Weights of a small mixture-of-experts language model, trained from scratch on English Wikipedia.
Size: width 448, vocabulary 32768.
Experts: 512 SwiGLU neurons an expert, 1 pick a token, a softmax router.
Training: a variant of SOAP for the experts, 530M tokens, 4040 steps.
Below are experts of layer 6 (counted from 0) of a mixture-of-experts language model. Rows are named router (the router's row for the expert), gate (a neuron's input weights, with its number), up (a neuron's input weights, with its number) and show model dimensions 224-279. Each number is 500 + 50 x the weight over its row's rms, rounded and kept within 0 to 999. Numbers have three digits each.
After each expert's rows: a language model's description of what the expert responds to. This comes from a sample of Wikipedia text that the model never trained on.

# expert 7
router:577480540449584508546484439532431535503455497511494456372630491486504455453566480512440527514469486465423462481545480540656539498475506441428498557548501569535531527453
gate0:501542455431518512504516514579550557492569553502439559617620393591545377515540468471525501515501485567448495514543550414507473589496513524501451459502420407476524549391
up0:356410484516570504512543532502548469487524517530445419471478467410531502526612491566490505465445580483547493504514524534433541534483456523536466535523495566546469536504
gate1:505552367476477552594509460515467539544501509527594430514431453554540418465397523552555542455556504482523508514627530576483510536570479477454614466471429457448474526463
up1:454508465500477392542583560492532472541485479469532429458498488520499488433461487476527517599583529442466480462432426505523516477540501447456409516496487510437597445501
gate2:470549464502555433452465425488573498598480384525566378494557567578516533618562489488500433535463503529443525528575538475453519488496515482421488550467490443483527471561
up2:583479453441477595540478502602405445459483622524506505499522568339466499470450474499519542493576479474457525418575494469405534430538500495539470489510475545395530528386
gate3:542522507478497496521398591473511484495368503584427517510491614465481485564504454449570454530390512574439508478474530453481454473485481422413541481426460517489533567524
up3:577460495459506556478494592505435458487464461570496486512494438523598610536467555471490550532539474394540510515416434461423483585530517471515507481502434552475444560469
gate4:650452403558507566496467451443417499576496531521445516488418458461569479519470534370443517555549508477423528489512563583452396529390554463521552528585466552560490505540
up4:527542468440526501527530477478507503549544480453470447483496501460463424426510521487535473623498509451537506420442460461524455546549444435506555498489526597459581507489
gate5:491494540507591424513511401493641482448401486487502607492516427535507444474612469458389460379571516488567475477491417577503510416488393460464563553440474504546416507501
up5:524452566477437568502550560485562518490391519503545532494513567421421474523482441527569422466560418430463458520504431538559652460538466542527490616520487538496539487498
gate6:471454549489548594508501540481588455531500483563524427512439344458516555571569510516518477402440542532466548491452563492566518366485466491451506510498485513475527531591
up6:571439530527545534463452427547503472553549501545468532446459424538512527492478563568499513347543543516518441445533541589450498474519477563494504533538502527569506571517
gate7:503460544533563474438534573511508495588492450546501445490490506460497578603511506491467485440447524515424501517490511459458473496508467421532652541550519446489429463485
up7:535528526590542527469522467488475412552466551532445565528457455524582499526520458557423559527529541505458484390478568525424485532570597513546474511506460521507462451502
Description: Articles, determiners and prepositions starting noun phrases in prose, such as the, a, its, this, which, and sentence-initial The.

# expert 8
router:455536568640530431480462522393449512496577543445574425541434501511500508503477458532511485472505506496480527357429477552525556605581396382522567520415485493459469544516
gate0:501519491471479611506536456559521512549494515466469499584433545422476516552581429532468444525480486480488494446448537525461493528531507435474498561497479455460543514505
up0:552531488531534476489578465504545551497422642476429520398519516452458552518470517467534437441452521483526496476447494499532474432508352558493492526488493498502478491469
gate1:535515531506560524511496581460427528554453520489545464479487447454516514568467498439567447568533488568534447548591503452533472497425526479459510488537482513518511559465
up1:481535541574539504498445498465493562535431518451497478505427467455568520497521438481576532464550560542468535507466531487484513437547528392465577439508480516461529555432
gate2:513549433526502455594483475483581568523572511473509452491544557527504526500493590518573542536510503471507534532496466587489489522453525525567437502590423522553533551509
up2:422634537474478614502486478512533518531556546503494524520488440536487534468437604532392488519544507458489501518421458473546547571519473468556568453615581518452527524469
gate3:514450462390582521492521429499523468449474470453504572434402547502532410424504502527491521446457522470544483478482480530526408586394552496520410438582415553426490505537
up3:516418481514555448469530474569500555516511560422502465465488544512406540440561487527444519466476487467496430527476416452479501467485489495472542542400512552403485571531
gate4:521521458490392552448592572433509463584532526426526518485515570435476478487445546452441470389551479526450474521565493513445557622488472511404496511515498491551456420482
up4:476462498504485497508418561550572563438536463437522489479494467503464569570475475588478535525445550464501446534491476475454513485639442427477404534496478453452476624479
gate5:508568482627591428483523524542451496496507479565560631390493531426532514511541497600444475484534527498532455475508589494553536470548507462397457473533525506462473494536
up5:592501506574528489495469543507479533440417438539513524503504485446490563559477531570536473363420430531550521523479545463610501509405560573484565547498540440492467512487
gate6:597413494521481473480543494454538572550546441521477571513527507435510541467531589507499481488545444506444581502492492492549483518468460497489449563549468487622471485623
up6:464504547465460401510453559531419454449464507480609390451462450503509474541458487484513496510441491489430513571436565472547476547548499513565524478518522540437481476486
gate7:535484486486505478560486579531436450484561482552493562444531585542508474441434443512461542494528433477474508453547492633434493577483490544422565444423550512649494497491
up7:453597546507504523533479513520513432529517532620535510499550476563472527502467355472508543533452508476509507421498437492458407591473519472515503522488502543584540576446
Description: Opening pieces of longer words, often after hyphens or articles, such as well-preserved, incredibly, sub, re, un, non.

# expert 11
router:513433461551545547483489456405450427492575383572518622401509561439503539500554561501521481477498471473462460462458467568455474532473523485532563398410501534456551473502
gate0:450491571452466462486470594464533535576495524517386536530607563468490574497521451578479480461548474551512487517472497585474488561441523440592630583512507504615498548567
up0:476553507525409441487493520597507445482583476467478463540551524453478469594539503569406458458542462482533519566489566517438406548488472539563527490462538446489456583461
gate1:385459450506508499500554490502392446510471490549589531478510551467579449479541432489510476588495531524503442408471476479447421555581465538502561500520480541628464526504
up1:466491470449393594465520429487604490531534494505495450548420553519470505565461530505473593541591517567513506607581508558563608457544531482537532492526468473499544480571
gate2:524418441510434459493514514415456490444462482494583525666422614272558547377560449428421418473490552513489483488531489596529520484533536595479558419381552428498543465581
up2:437418582482562521493488530574570500564504480535523473473496416590516552550515591524464523564526480604556469534542540514492559507576453518512454521556481563516480581486
gate3:578472545424427374473536524453534432532470522501435580421459559460517605515570551452435449463385484606485492407589497454536426507517426460479592436487428517513337531483
up3:510501490488546494492518454514456415444523510430462464449461640374538509469494513491424626485466438403501496523450462562559489385542481485453526493418469524469424510447
gate4:508557496440547515430482515505459491510488593481480537548510503439579478435520556464537455473448562509416591448503497442517457570512629553422542354456490449515504542522
up4:506471482505443430510453516402462468561563481434495432557508454547448616531544572579575492526446503503493439577404595483557507517500588567526602483434468476550482458583
gate5:485472565385601572510613419495506531449576555512463464487513507517465599497639536494452503485552483512509387586482533451530494525494493475478509500525450415534533523446
up5:566527501500527507521545485520491514544556532540559529556544574525543467481563503484543439535552600439386544599491551427471551492567426454519497477560540404586567519482
gate6:533546479499547451461425476507487429488329550554546499474419489501530416522403528483500475552571505467482558504555471469484421461424517528482490510501513474493438511496
up6:463566512482451533509500561644525525369475550505566520440478480461486473535528469406475475397527482551521490535545448459462589514534539500544459629505450473507462479435
gate7:421517495528494451572547479482586488552452460531551532540467569557508526448456489579494516459480464444451529522457549547568547534463531538572436460470555512439604483525
up7:396507554500470460503445538593521577512575434499505514444536465573497491570534528510653506462448583561390577401515502580521490535483520411470448548504421379488509521518
Description: Capital letters and early pieces of proper names, especially foreign personal and place names, such as S-jeng, D-ice, J-ose, Gang-othri.

# expert 9
router:530593427482508498421487585469525520555505530541376473499485464531490533501487505448530417536443492543426491549476444505513489511511507495444440534534537521509523471517
gate0:440493510517437454561430528476515568581496479427461476464494497468511511477477529510401420487421544437584473557447476581445462445484471613470508525416460490542537517532
up0:523480529492552578432427588448418613508444596489431426533578461494550545450532443466462524523527469580530558359490516599544450540573450546363505440579514457540454514514
gate1:556473492407504474493513527520483448494546436504519540553506511532577503387444456534572393534469431509520534493509539508573472405524387486540514510535552438543472415522
up1:557469407474477498463440436442536549532464509553549528480560493554580489585575581518473524560508582470522486413469389471562449499453638607539470516546487586508551656471
gate2:513580531499536492423388539543478540467511493492564527479525551571545569533475548454526590496455579501499548564453558525423553519465498436477520535472387447500624549492
up2:490548494538474504538594422587504474554463428462515518472482568484511495533555462560483504498554490517527491560439553534488460514549549487433585502598552628458470530491
gate3:292497448517430426518494502451415523502449543533550463530460492589412461495562601535463467596561568476591541442596514464450504431483523475520528483496479497481569422505
up3:416502509478502634520519515459539564525469524560457485512477622489468557490476447532551588426613524541485400380568552526463521426558501557510478519491501471546429459503
gate4:450560512534457317474431543448451576540516450549552428540440475549469473479404480494468582519578511512490593580449474458497493454478512445464472504502646500425533554642
up4:480505586433486556557493428541490557500491538479472390492519411537453501509478546416465528529488446513528539454482525511512514582541526472499574473626537507545468462661
gate5:582494618550478481587509417549497538457431563421482432412535515487562520431476483425400615483486393479555576577522404468497481615437521557489477501506461442596473538505
up5:555504480543511433553534467528498509524420587444481532499514472510455585488604526494432563463418481588538479543524502586499528484429490359579460543496584484520476543513
gate6:543565452467453433549466495437567581423525484521472482517541507493569464493555417526461518491485583595430463517448434551494483446533501545415539526503466454385410513547
up6:531405443521424593524533529537615505513508472490452477539530459524507534533498521514396476521454427537554477559533539453455541471550565487520470392501533438583491536476
gate7:486512466494425429535533421512448441392496552560518466474516529527585366531516483436447485541469514522551510521440470509475475497493563452569547405482514455488435426509
up7:513552509509557490481560464475516528609596416448500483447450546542385534373549451447510514450481515406513475518519501443467650510511497530362511496443479440506537551484
Description: Given names, compass and title words, numbers and kin terms in biography and plot text, such as John, North, young, father, two.

# expert 5
router:557541470445441553505488510505477460388392525483575459531487521512507514451553448539485469554476468531560457540512480560534498522472480607461485510560472527457444546592
gate0:581509448557497547533501554456496473543579463434478530442449510456546465491520521542434547640493461462473468481462447468548549542524525512498520426567532543451534399547
up0:546526407498477363518547510447470496462398465507528460407519572556463576473389501485495564583480495488518467545371513464447562427570498481529455486404538538435406438523
gate1:517499567503487499421605547527487480498420505480525510549441452537548515439477477551501361519564441486501513554514468477516512426493533449527586458508447379511467543534
up1:454427450470455446532438509592407413531603477493504515466548596581552466486476582337470434498420472497401506451547511436538511432482508440496503581473577563472472527513
gate2:434584503470508564452406537459455593497524498531504444540544459574528521580534589441465491495538498474529563492474385533602590444561553471515492532532414464472531404513
up2:487464517475495560513520477502465558553574419480554413545462409492502531543514508476470556512491512446536516491487409588477503525547460529485514485507363488510522458515
gate3:501524511474513432455512597526438553513446448504594436492459469528538468436431473425542493492547480588475539495421479516567496445473560528433519499480492433464573501456
up3:515529574538515440447479489522470492453437446511529479550404362610485439538533552476548505395501435523537566555447454562603499465453554426525586519443449552499496505518
gate4:512561465464490493462445509471499514461552451577542526454542519452500596457543472460543537545490494557539455442481504452464501456516505506499432484462471495489508477496
up4:501499517577460554582502498496439504429434495482426522483512507520398468470437569531486455531492526599483457469597533610494488496428520605467435549459366535424453512502
gate5:483482497540501512584400527533465435478473551456495459555516543530495552504561519548439487518485451548456545466467549470518474488485455558528507414481509491463431531523
up5:485546536438570474502498568544499431442517497477527538567536587514515539514598522505465418539529359488524474488581492521509429488604525441402486532508519502492503497489
gate6:592598529502578556401487603509534523517534581498530492514522540440566409570448505562534575564444470456427503486553502467501519525533577591457474550508492541487522544552
up6:427523551472517465528513502508549599465519500488576460446463615564488486515490464503448529564425502538517512457471457440507549482575502484388622574506569460559439533603
gate7:418601464553483490513542419498528473588454473538448553452435549449500467643481491450357456481583503594525449511564502420561528573506499575423513530505523486543508555507
up7:543399552420440454473463563537492536443528493544455491570462470575492584438451447523634498451486448368501573535480486489334525412463508487528544371512514543460448479475
Description: Sentence-final periods and the verbs was and is after It or He, common in census and species stubs, such as "It was described".

# expert 1
router:539516601503513512532519454486556524537548486501494521425501505513463465542427577492559591504556543415530480436540576550465457429488570577535538582507508474443437444426
gate0:485506473526443486365532588482541565519436452421480436476455471520419440551512470519496606469489385411480473565494453470413514505549534485468508517495541538536466504582
up0:540395408487486463503563493533444465452507504504511541434536467435528501407426500501534446517500527505473573466487490504498606574453533484469482554440562612496443484442
gate1:647576563481396391504525481534484515585522497496512464502500434486472488471470571427562606468499448445494522441467508400535480553549496496469533586525516438499545607560
up1:575582507534415347542556520514429537535472456438506496509465523542399597493466486443475515454595568506423526417524537499546491529497440411490459561550496452517479521592
gate2:418556473544510580469636507424477514501429629456533536521488469546566512490555449454510534509525506526489453401556517499513514447466479464525467529537481532499515493499
up2:587499491508454510412320500491471460514483505550426486505563466536481495494501505523560521529499491499500500523453460466500532517570581571507585475418539540505520477456
gate3:519482447576552468501496531483463540482467518434483519484383453471465381541551546461500496414499483536502518301494471570536498543533508527573492528495467493511418420534
up3:637524548571493556487505512521537477472542487473487436524561532499549512531465461567478485582461596578591503655490520506496438454578542502454552465498491531552514544578
gate4:414436377500487517423470500504525470483568594475424465529556406495469449457543485571536465434446499518499482478601573517526479445535541449522450513539496507490422443554
up4:472539470433554450572587443540465424549504549482500616557543453553514431540455460523569528518537428509456479619536586453500593456413472506491501493565499509479561529454
gate5:480389435521508556486618518478445561513580488466514441521473491523455487508463429607516413487452487556458350577499552511570534548447461546531495465513478506443502514539
up5:478582578428538512558434491439391559464545531442560477490493483422494459505509486509562613529513484456494527571483538475491539521484487480498577533464536391479520476395
gate6:464481390533462496471550538493490521585573376464549474560424561395465448498518479571570504603471465547434454514419512643503475589443481456565473459493461433588504491382
up6:469517516525498536506562591577556503449497479557587543497535521431500418527529482452446536494565427535373522589470460578473478562430461500440463504502535500479546507383
gate7:432451476506536424495554519491540471572511514445432501489490419479584422422446439481453454533498474508439460618513463480481479514431488476519454478398440495409349514536
up7:413453482492549486521415494560543500603515484579496451544591449512506589424442385506567482512607500483471479527555520444447600481506457536628466487484482547441476458468
Description: Inner and final digits of years, coordinates and bracketed figures, such as 1515, (0.09), 41°24′45″, plus raw bytes of non-Latin scripts.

# expert 4
router:537516497535498510442456489567535503424500461490417512553582451588581448517563530538556525452498466517507557484542508492459480452549419465492440476448507433538476500491
gate62:491536464587499531497561539485529502461547540512512536449570511431525422596509495536537422486522483581498383452534480464606513435529551548504446442538583521492541477537
up62:455483426571526468514523530524530548471509516488457527502491510404510488501533477421508422579486445459500479481517479425516480417492603510495456564518563548416426541528
gate63:460474499517557466499399452474517487492571528457477493469378511521486475453519406537548406491538447346573519553553521528539498489445501507532403646535511652401566557510
up63:507474450515526524536599566536530462467337472489468548539507586497518434481413546522521546445520471512468500425496542501401487494454464531434490367545518514511455475439
gate64:476435531533397379582515503433532534475435539537484487509500502493509505426488489484451494619597544432538472395459464512465524579442482583504499460517517461446490478465
up64:420493485451497516547515442491530526543448474555549469482537650485513473472542463464488558410459394494459586474470507506466516546585459511450529477486600543572525539507
gate65:562478566521505492547396511433513552453515459459448449567580476519566514467496551437544561473562550457390561479567460519548470581480473506497573402475453541472553442518
up65:494526502459503499556400513473496571431449431525482563571515523604561515510508489409524527544509562487433619465568467467493443533461442480518609479494439525570544414538
gate66:482547425515537587497443448544491484510611493478374512467482493508516463519523453464459467456529530491446500476460518459500478542610541530466464566500448519585452542496
up66:494332425515522530575572560533484486543384515558560455462466464442622559509452440448459419492503511459533487432482535535453460505469468442464538417463558446506530470443
gate67:625492468641557555594540522408483452580524469544507403526415500509547510529424551498582484569497575472548590556574544504491571478500460440468540550486520498512483513486
up67:490427569451522578552421423456503493541387475489523508535541447453474490455477504453499514528450484503500530482444562522509525580484411513525509522494554464561502485492
gate68:453475569579479560566561510481498548492545492475426421523454562474458447493558502504451535461503532551484526556585468548458475506510480550466461468451450439515501482465
up68:492563480514579539505513587513552438527521480541598563498488442367480450442496522520595451520503529557537490444543532493510451487524509522457477581530448552508386537478
gate69:436613456412524441505404501471378421531420470453487480461486551506424507501460474537456615547512447492529485410544470408501417538490482540470388473463513521530447478495
up69:612574559450501443450498541462478490529508487412608546441438577476513471560491510472574476546509434460570439464514550490508510534557417456414495477518475549428472505557
Description: Spaces before numbers and opening parentheses after labels, plus infobox field names such as Location, Genus, Title, Preceded, Born.

# expert 6
router:409503483444553505534455418546512618534456528506547625403504461484521558525460461502454523526448468509487497663512546461498565465550558411539506561565498467632499591530
gate0:515471525558471459489542517424499561576522548548535545590472504586470625452488571567538411455445461477495459528510575461485520507515536647500474435480469583560490489488
up0:431515450515507480496430495468503476529467607551563451475410476492550627601358457548489558487526460477526466507448465501564540457443474521479472466451485592584527519508
gate1:544519475469425415469542501398451565561536555529523529527520491532562501508532433423467487518501461520431482492446506466464495457556536564530486532513471418518499522477
up1:451536440451612488470557511562416535516535596568453529599553535579518496547530473568427605550458444551520514541581608540422560511480512432430590504482527471530467463479
gate2:557499482576551499508495476602535556495450391440500506531483559502509489438397412547461412486468454534503462441543514497497452597485463548527522436514521572473399525577
up2:489510468469527491529463468507463460522493581489434486522452413497521486480503457456533464554553469517555518493602519527436426496509481533558528488435438477440422458399
gate3:466514571394432525502450622401472439466507572540544429454553462485485620519527501508554445551446599472544493497549553533526578485503548495540510516475528433479480522553
up3:546439507520416513548397548527453525459429639516413404487468490453528521541522508511519435590485509548470464513462582510555487513507497484580544511441519557541553519554
gate4:567493399577503546525472478367559485465511518545445494528463588524524466533553557553456448495509495517514477481492465533522459593509442509566482534445510534490449443508
up4:503515473518472519506423436443449469468425493536433575517487577534566568530535452515518466472552468461436586546469542536454451503575504511544466443452531466442478509459
gate5:489536482515483540602477538430494495471537484469508647509542512511456569550512525528480537517539634486554473502368517511435543470448528409493471543546497556533448550527
up5:444488471502496447528496528451429506501585577506493478423455507452496512492492480482530587496493562469474522523446469427489472458357496446512564542542560586473423534465
gate6:492522603451446464524505403451483489446542476470451452447517637561507476515526531505485458479406517529394522446530529394585531416461602520512454517570584504501593500563
up6:488487593546542514484391556455479554507544444463400419542515503449523382436518459486514480434505610520530491451475538472492440483546518476489545518545463418516471492502
gate7:492494564562522447473502473539455465444509508496500543580469500569532521530521508552562496435485573533399495487520487552414512502382595452597570461517433513402520523553
up7:563468502570540442427543435491472454470488510550495450545548561502450568507536490584480498503566564525482536431500472551498617494527534530581564532531576495481616430480
Description: Line breaks ending infobox lines and paragraphs, section heading markers == and ===, and competition words such as World, Championship, Cup.

# expert 0
router:481546508480446453524620483548487428549487552540512457590517532502463465535569515387464429455520517572493502540420499456601513467501478468543547575511570493534526481508
gate0:502515496547486480470499429476528529515446529533513537455543467530514540542556522465502541448481421421460593612542494447487459470461496590396471489513583475610470455483
up0:527447479484566447475596496511467541503454573510534597608512465469507462525529601512582503509549368489580500528507496543481470436493666468568420511438496586541527571486
gate1:436570559516462434545415500481573560576541500514444462502549516512544567553546553487456466380416551533431593529487598541515495496530538483497455477532550488538526449529
up1:504449499469496570556455481464419485611537504547516528480508537420490452407472566493501530451478441497521494474456443511421502482526470478504503513478526434523525557502
gate2:474572461506538443550534496582545559501443512422509481473465605559437477446561568525481414501491488466491472487525521582433483480547497507434443520503514525466559610460
up2:569534535465486519553555502538534479499459464525528467564581513515453518499569482478494543480487538398469558438537543528551492460535525475545553500505609452564507549562
gate3:415445452468496387572442523457566381506359506453542509458502615532522499520544683554507493477450528515500478533436542544487559481553554493493502472472465441492510489545
up3:479498447445437477547424471499544481487453445623611490487494512521567392527509652391535555476428539505553505486531483469452481535535484449521469449499495549461497487612
gate4:561513430459536484581387426533447512441552446450449498512519523482512513514534527472495486482545547485586431492572491415559475516468487538493595489419583427553500469566
up4:506451493473512554564521414554479505538503457453535506492558573487493594444548593377471442556484391458506444444496442576462530489472418489515445535512597544461473450458
gate5:576425540539508574518476522472495447516442498423496522451554521453539395503488528487504499518416494546573432478452509393488430511575452516488550538531580534499544505448
up5:471545399451488405500480444521466515435556542498548471504461569546505494481567460395501428513635488533497519533556503562467561492531520483513461595531550514469500496499
gate6:469581447509413454518498507414518473501426521484430496497484508518495533517525501521513502538488535483452527499521478544566535443486467474609441475478530503582641533459
up6:492496432537607530487485576468508478430487590632531481589447450451447454514553545465558477505504454507483558509509460500496515519433537456430528476588564528488571429548
gate7:611486458576441561492471622473499484469446553545491509641533395491460485554490458428512485511498479509472502478468546521538478481477528562465491477613489421480565550392
up7:381514426518590442500500485446580508533405522514522585463484433511489502492535541475490578540506469473491476498579530431536520583435518498412450505506617473482447398514
Description: Past-tense verbs and units in sports, election and award text, such as won, received, awarded, qualify, metres, plus closing brackets.

# expert 2
router:496464441455514358445466506490436471452446546515483536537510529400462420594432531493637475510484494476551514544411484441402558499530561486494438453487542564538536430530
gate0:572517538557484475496591522503515515485544473484514437517509481513546437481500525514549448537478588514504434444559478584510498515541493392578600488561489476580448540472
up0:569447544540513446564578420504473595408537388452540493500455537495526462531496420511577555521455497556435504496510583402507568495573445517549537550471579553439525497471
gate1:438460486574491433445609464509546585498455481544516486465456464529404403421438590561548475546497455406475482485505507502458478512437485511417494519417550555567509425387
up1:512495511453463467448476544494462489471441508544558441577583414510458571473567609546497485442493505522567547533478555461406525487557507482468522561539533565544359602459
gate2:540486524497424476490489541441484471520500536500606600513428472459530499564476580444469450462461456433497571457545498601498510576431435389516467549446495438500490533451
up2:441450550502539511458594448520442466510418532390511482518543529512501571591494546412491469570529486580495472460508457511519507487460457458505521528528407491435442521501
gate3:518463515494452428507487518458522587522528469525565556518508569466537492517467548491471451479488440586520617557454505529505406546450527522478515523479496454487464552501
up3:412456525466495484546500443473487600486567378466562522526528546411483485564510536501530539524536515554450586569470568505505502592486469488441478577566445462521448527493
gate4:537509554528555447476417566462402458494585441599559558467467436509564563581534405488422485580464443386451540424563449535439483548522439390385577448488500484520544503427
up4:498525458489523539515563406509524532537486556454510537509553559552484523393453513473502563482463501564548586576474461477524534446528601460631479566478457491530436446498
gate5:521522506464499585490500438510487567500417541458478540434545448588501413449473511464522460521485451506521606513439486443585422452599513579517522554452507484491461561413
up5:494611498480548526490562438538495521499469512427549466473559469621517476543451471494512473528551526443463570457466457489501577468481529509495496524493538489479487570484
gate6:515537402484504434494479557494492514575560495461481458508497442543548557484464490391441571545472527436559448489512559493538522543428473537432466575470465572500526462517
up6:480413535555474444477485578488441420492556565456574515455481483510447459525482550467537574550413519487554503462517590574538632508480532533461497438510446571499537449470
gate7:544539509563510568630490429507480433612510627475549482482575591480505429482582543542601442539512466497507561462529480604549555481500455534570423573448415557435493435565
up7:427521570556515409525507554524392518404455480506439565566497418491441477502491577425484558503517528552474499420461471448545538563523510494545521533447555586473452498433
Description: First digit of a number in tables, dates and running text, such as 1924, 16:30, 43.7, 4,608.

# expert 10
router:500540434481515543459410570537472530569439578481416422477507472452514546472478527467470559457497544546512513590426385543506588438550469444544560607465502573500510506487
gate0:556501438540490551521479552515554486483452422538531435544464451464461530492541451504423605526505509476527465579482593517521501485586504444358445526431477575477566541525
up0:430489546424565474545482437576475575550569465482514454446523511482561478504534523510551517435418500469488499476518507548541480526427501551449464487514462466512524553580
gate1:433526459478558379519524535599443549530487485495500435533420528569537550486467478498482531571531551514515420446559479541499393488417425440508456500629603535556494475521
up1:533503447503487503472553468506523429502450477465550498400447502477564480497431472507428510465481638542536432495570528521495471425477477527567505556459427486586414436483
gate2:469474530502569468465438436498489532518462540474527568480488487498592415526563441607607461524570527403454541505418531553554475478545595538591464462436502450555497418516
up2:454522560658461478539524501469471548476464392459586499521482602472518542468427568436407568579455502479613520516594478474455524526512433489480536407486510494494444551638
gate3:506542477496463500574601506578485582551549537526491456528508476520478545452483548535514579512482556468528469415401449487521531571475484536471472461529435473475588497517
up3:452492456494437493456538499542481498521565444552565507485479578514451428534551588520555450553486634518529427536609534505466509497539565444427537427574547535511478440602
gate4:541409561409579463471554492487553455539513541477589519534524497461508503442554618523495565491583575445446500450577511549409500511500511531458514608482452537513604445481
up4:500463428554377509517451535449461520525463482509514420537476468575493563474512412464526555502446387514443522488503467524497494482492479573451521502529477525449497533544
gate5:515416572517514537536373468525552520635437493507456414556502505475496500605526518588417471498518509476457520457554445436506506542487439433439554519534445413492487523500
up5:519444547500455417508536469474455465531432511571449427620491491507421518547459543507544570559463517539401471528462669507517425441469548517457459486608409517562523512532
gate6:509525450507494524514593511511459439512488575421551432503475503431511441482604461457566553523516576439527534446523542541605484529538508668556520547455540459480528450449
up6:437527547459439478511486586456545500457517568545511429565559532530474507531485471439452483608523553492628491522500386427479484523424509433461475519501517435464459530528
gate7:421571499473530433433519490506477646432486504514442580517513480580659510476471574527474515333467498582488546581444436498559474520460468487500523503523604501541507520456
up7:438503502494463492508546444513515490443464490469454561465515482479527584502468427475551531423531535561475489530592419413566489457455452452516486634547504487467524511520
Description: Topic nouns and noun-forming suffixes in prose and titles, such as military, government, history, -ation, -ism, -istics.

# expert 3
router:609509509485483509527541497593502516551513482489494485454532519542498570486495479488536582505536513482540557514490527430540441419415475464475457446551487512574468568417
gate0:525452555526473502522506451458504542458540534435423456447425526458535599517448507544538601510500509528566563529510469480484517397512476538449505463484475453540513556613
up0:567648642534501514461479487444509504499499491555518550437418542561452547431524499484443496493496514513549558467538535539524557478565447564495400546532482474488400469508
gate1:513502495466486430571482537410444507567453468417477532530576463496414551521488542604498503516431557512557545514519365402496570480451450462470486466407498520389508598477
up1:493420509467557542510497450387469534523518525451500473520457481554487525571529477545485481543474493659529534494492389476524522421560437481451503485429490478372583526471
gate2:579448432429422446543563489514436577547521465566453515422469617546543559526481413518495469554645465522487413429424526462580536503489468478525446566504495378549402511509
up2:434545556570603465484513485553431469495525467472575464583459543496573488441420458523533472533427520499521552512527504519498514572521456485531390527525539560502503521558
gate3:516512543510471430524476560493516373523488497475531543440482404505521452517460445518508512497545383494419517428532554429407502490442520407509637522482499446508497456500
up3:439566553456495433465506556496492456543563421453516491453501515528528538525512487440555507439565503523498487516446488491489470528441461454508497592468511521580518510479
gate4:413546489485437444442512451517493434498537532553507484552559517562478424441495453523481533484541500520430454511418456460494464529538546409538445500546431504571541535461
up4:438480470414471413500490538391615532450461485488657601482581483483516449494484487579372583537461468513416491436617509542529416463452448429492405379476442527468543585525
gate5:550544406431515394452528517491447409443478534492420573479519486490455495607614457522564550535512526524420470572536467508484494517522428526483471398408435505494540413485
up5:505458554480493387411515510443458488550481507423479636545548528485499495507597494527502501422525558508419532521458498508520558423476475461511544372483529443502485512518
gate6:509408544499503471672513530473521483391491458435468550553489467579575569475498538550449514544513520447497503477428516453440461482497538523474571377464539516444498506546
up6:456425524476489585512532475466568504487541509470539499479526477528523551495530606576492495502550464464499418501543593497400454405567542445468529447489441394485456479500
gate7:492417505516529516543563542402460540496481482634462495533617503553559501474535539574563491429559379559403554461477562487488493509524476376499460489452493490469553488426
up7:520506470483593437452549453509449497561474528592510512428495481433521536511588406547381563441491507419344529567575495522549529383424461583431561558516436517535479487522
Description: Pipe characters between table cells, plus colons, semicolons and list dashes in infoboxes and lists, such as Born: and | Lagos.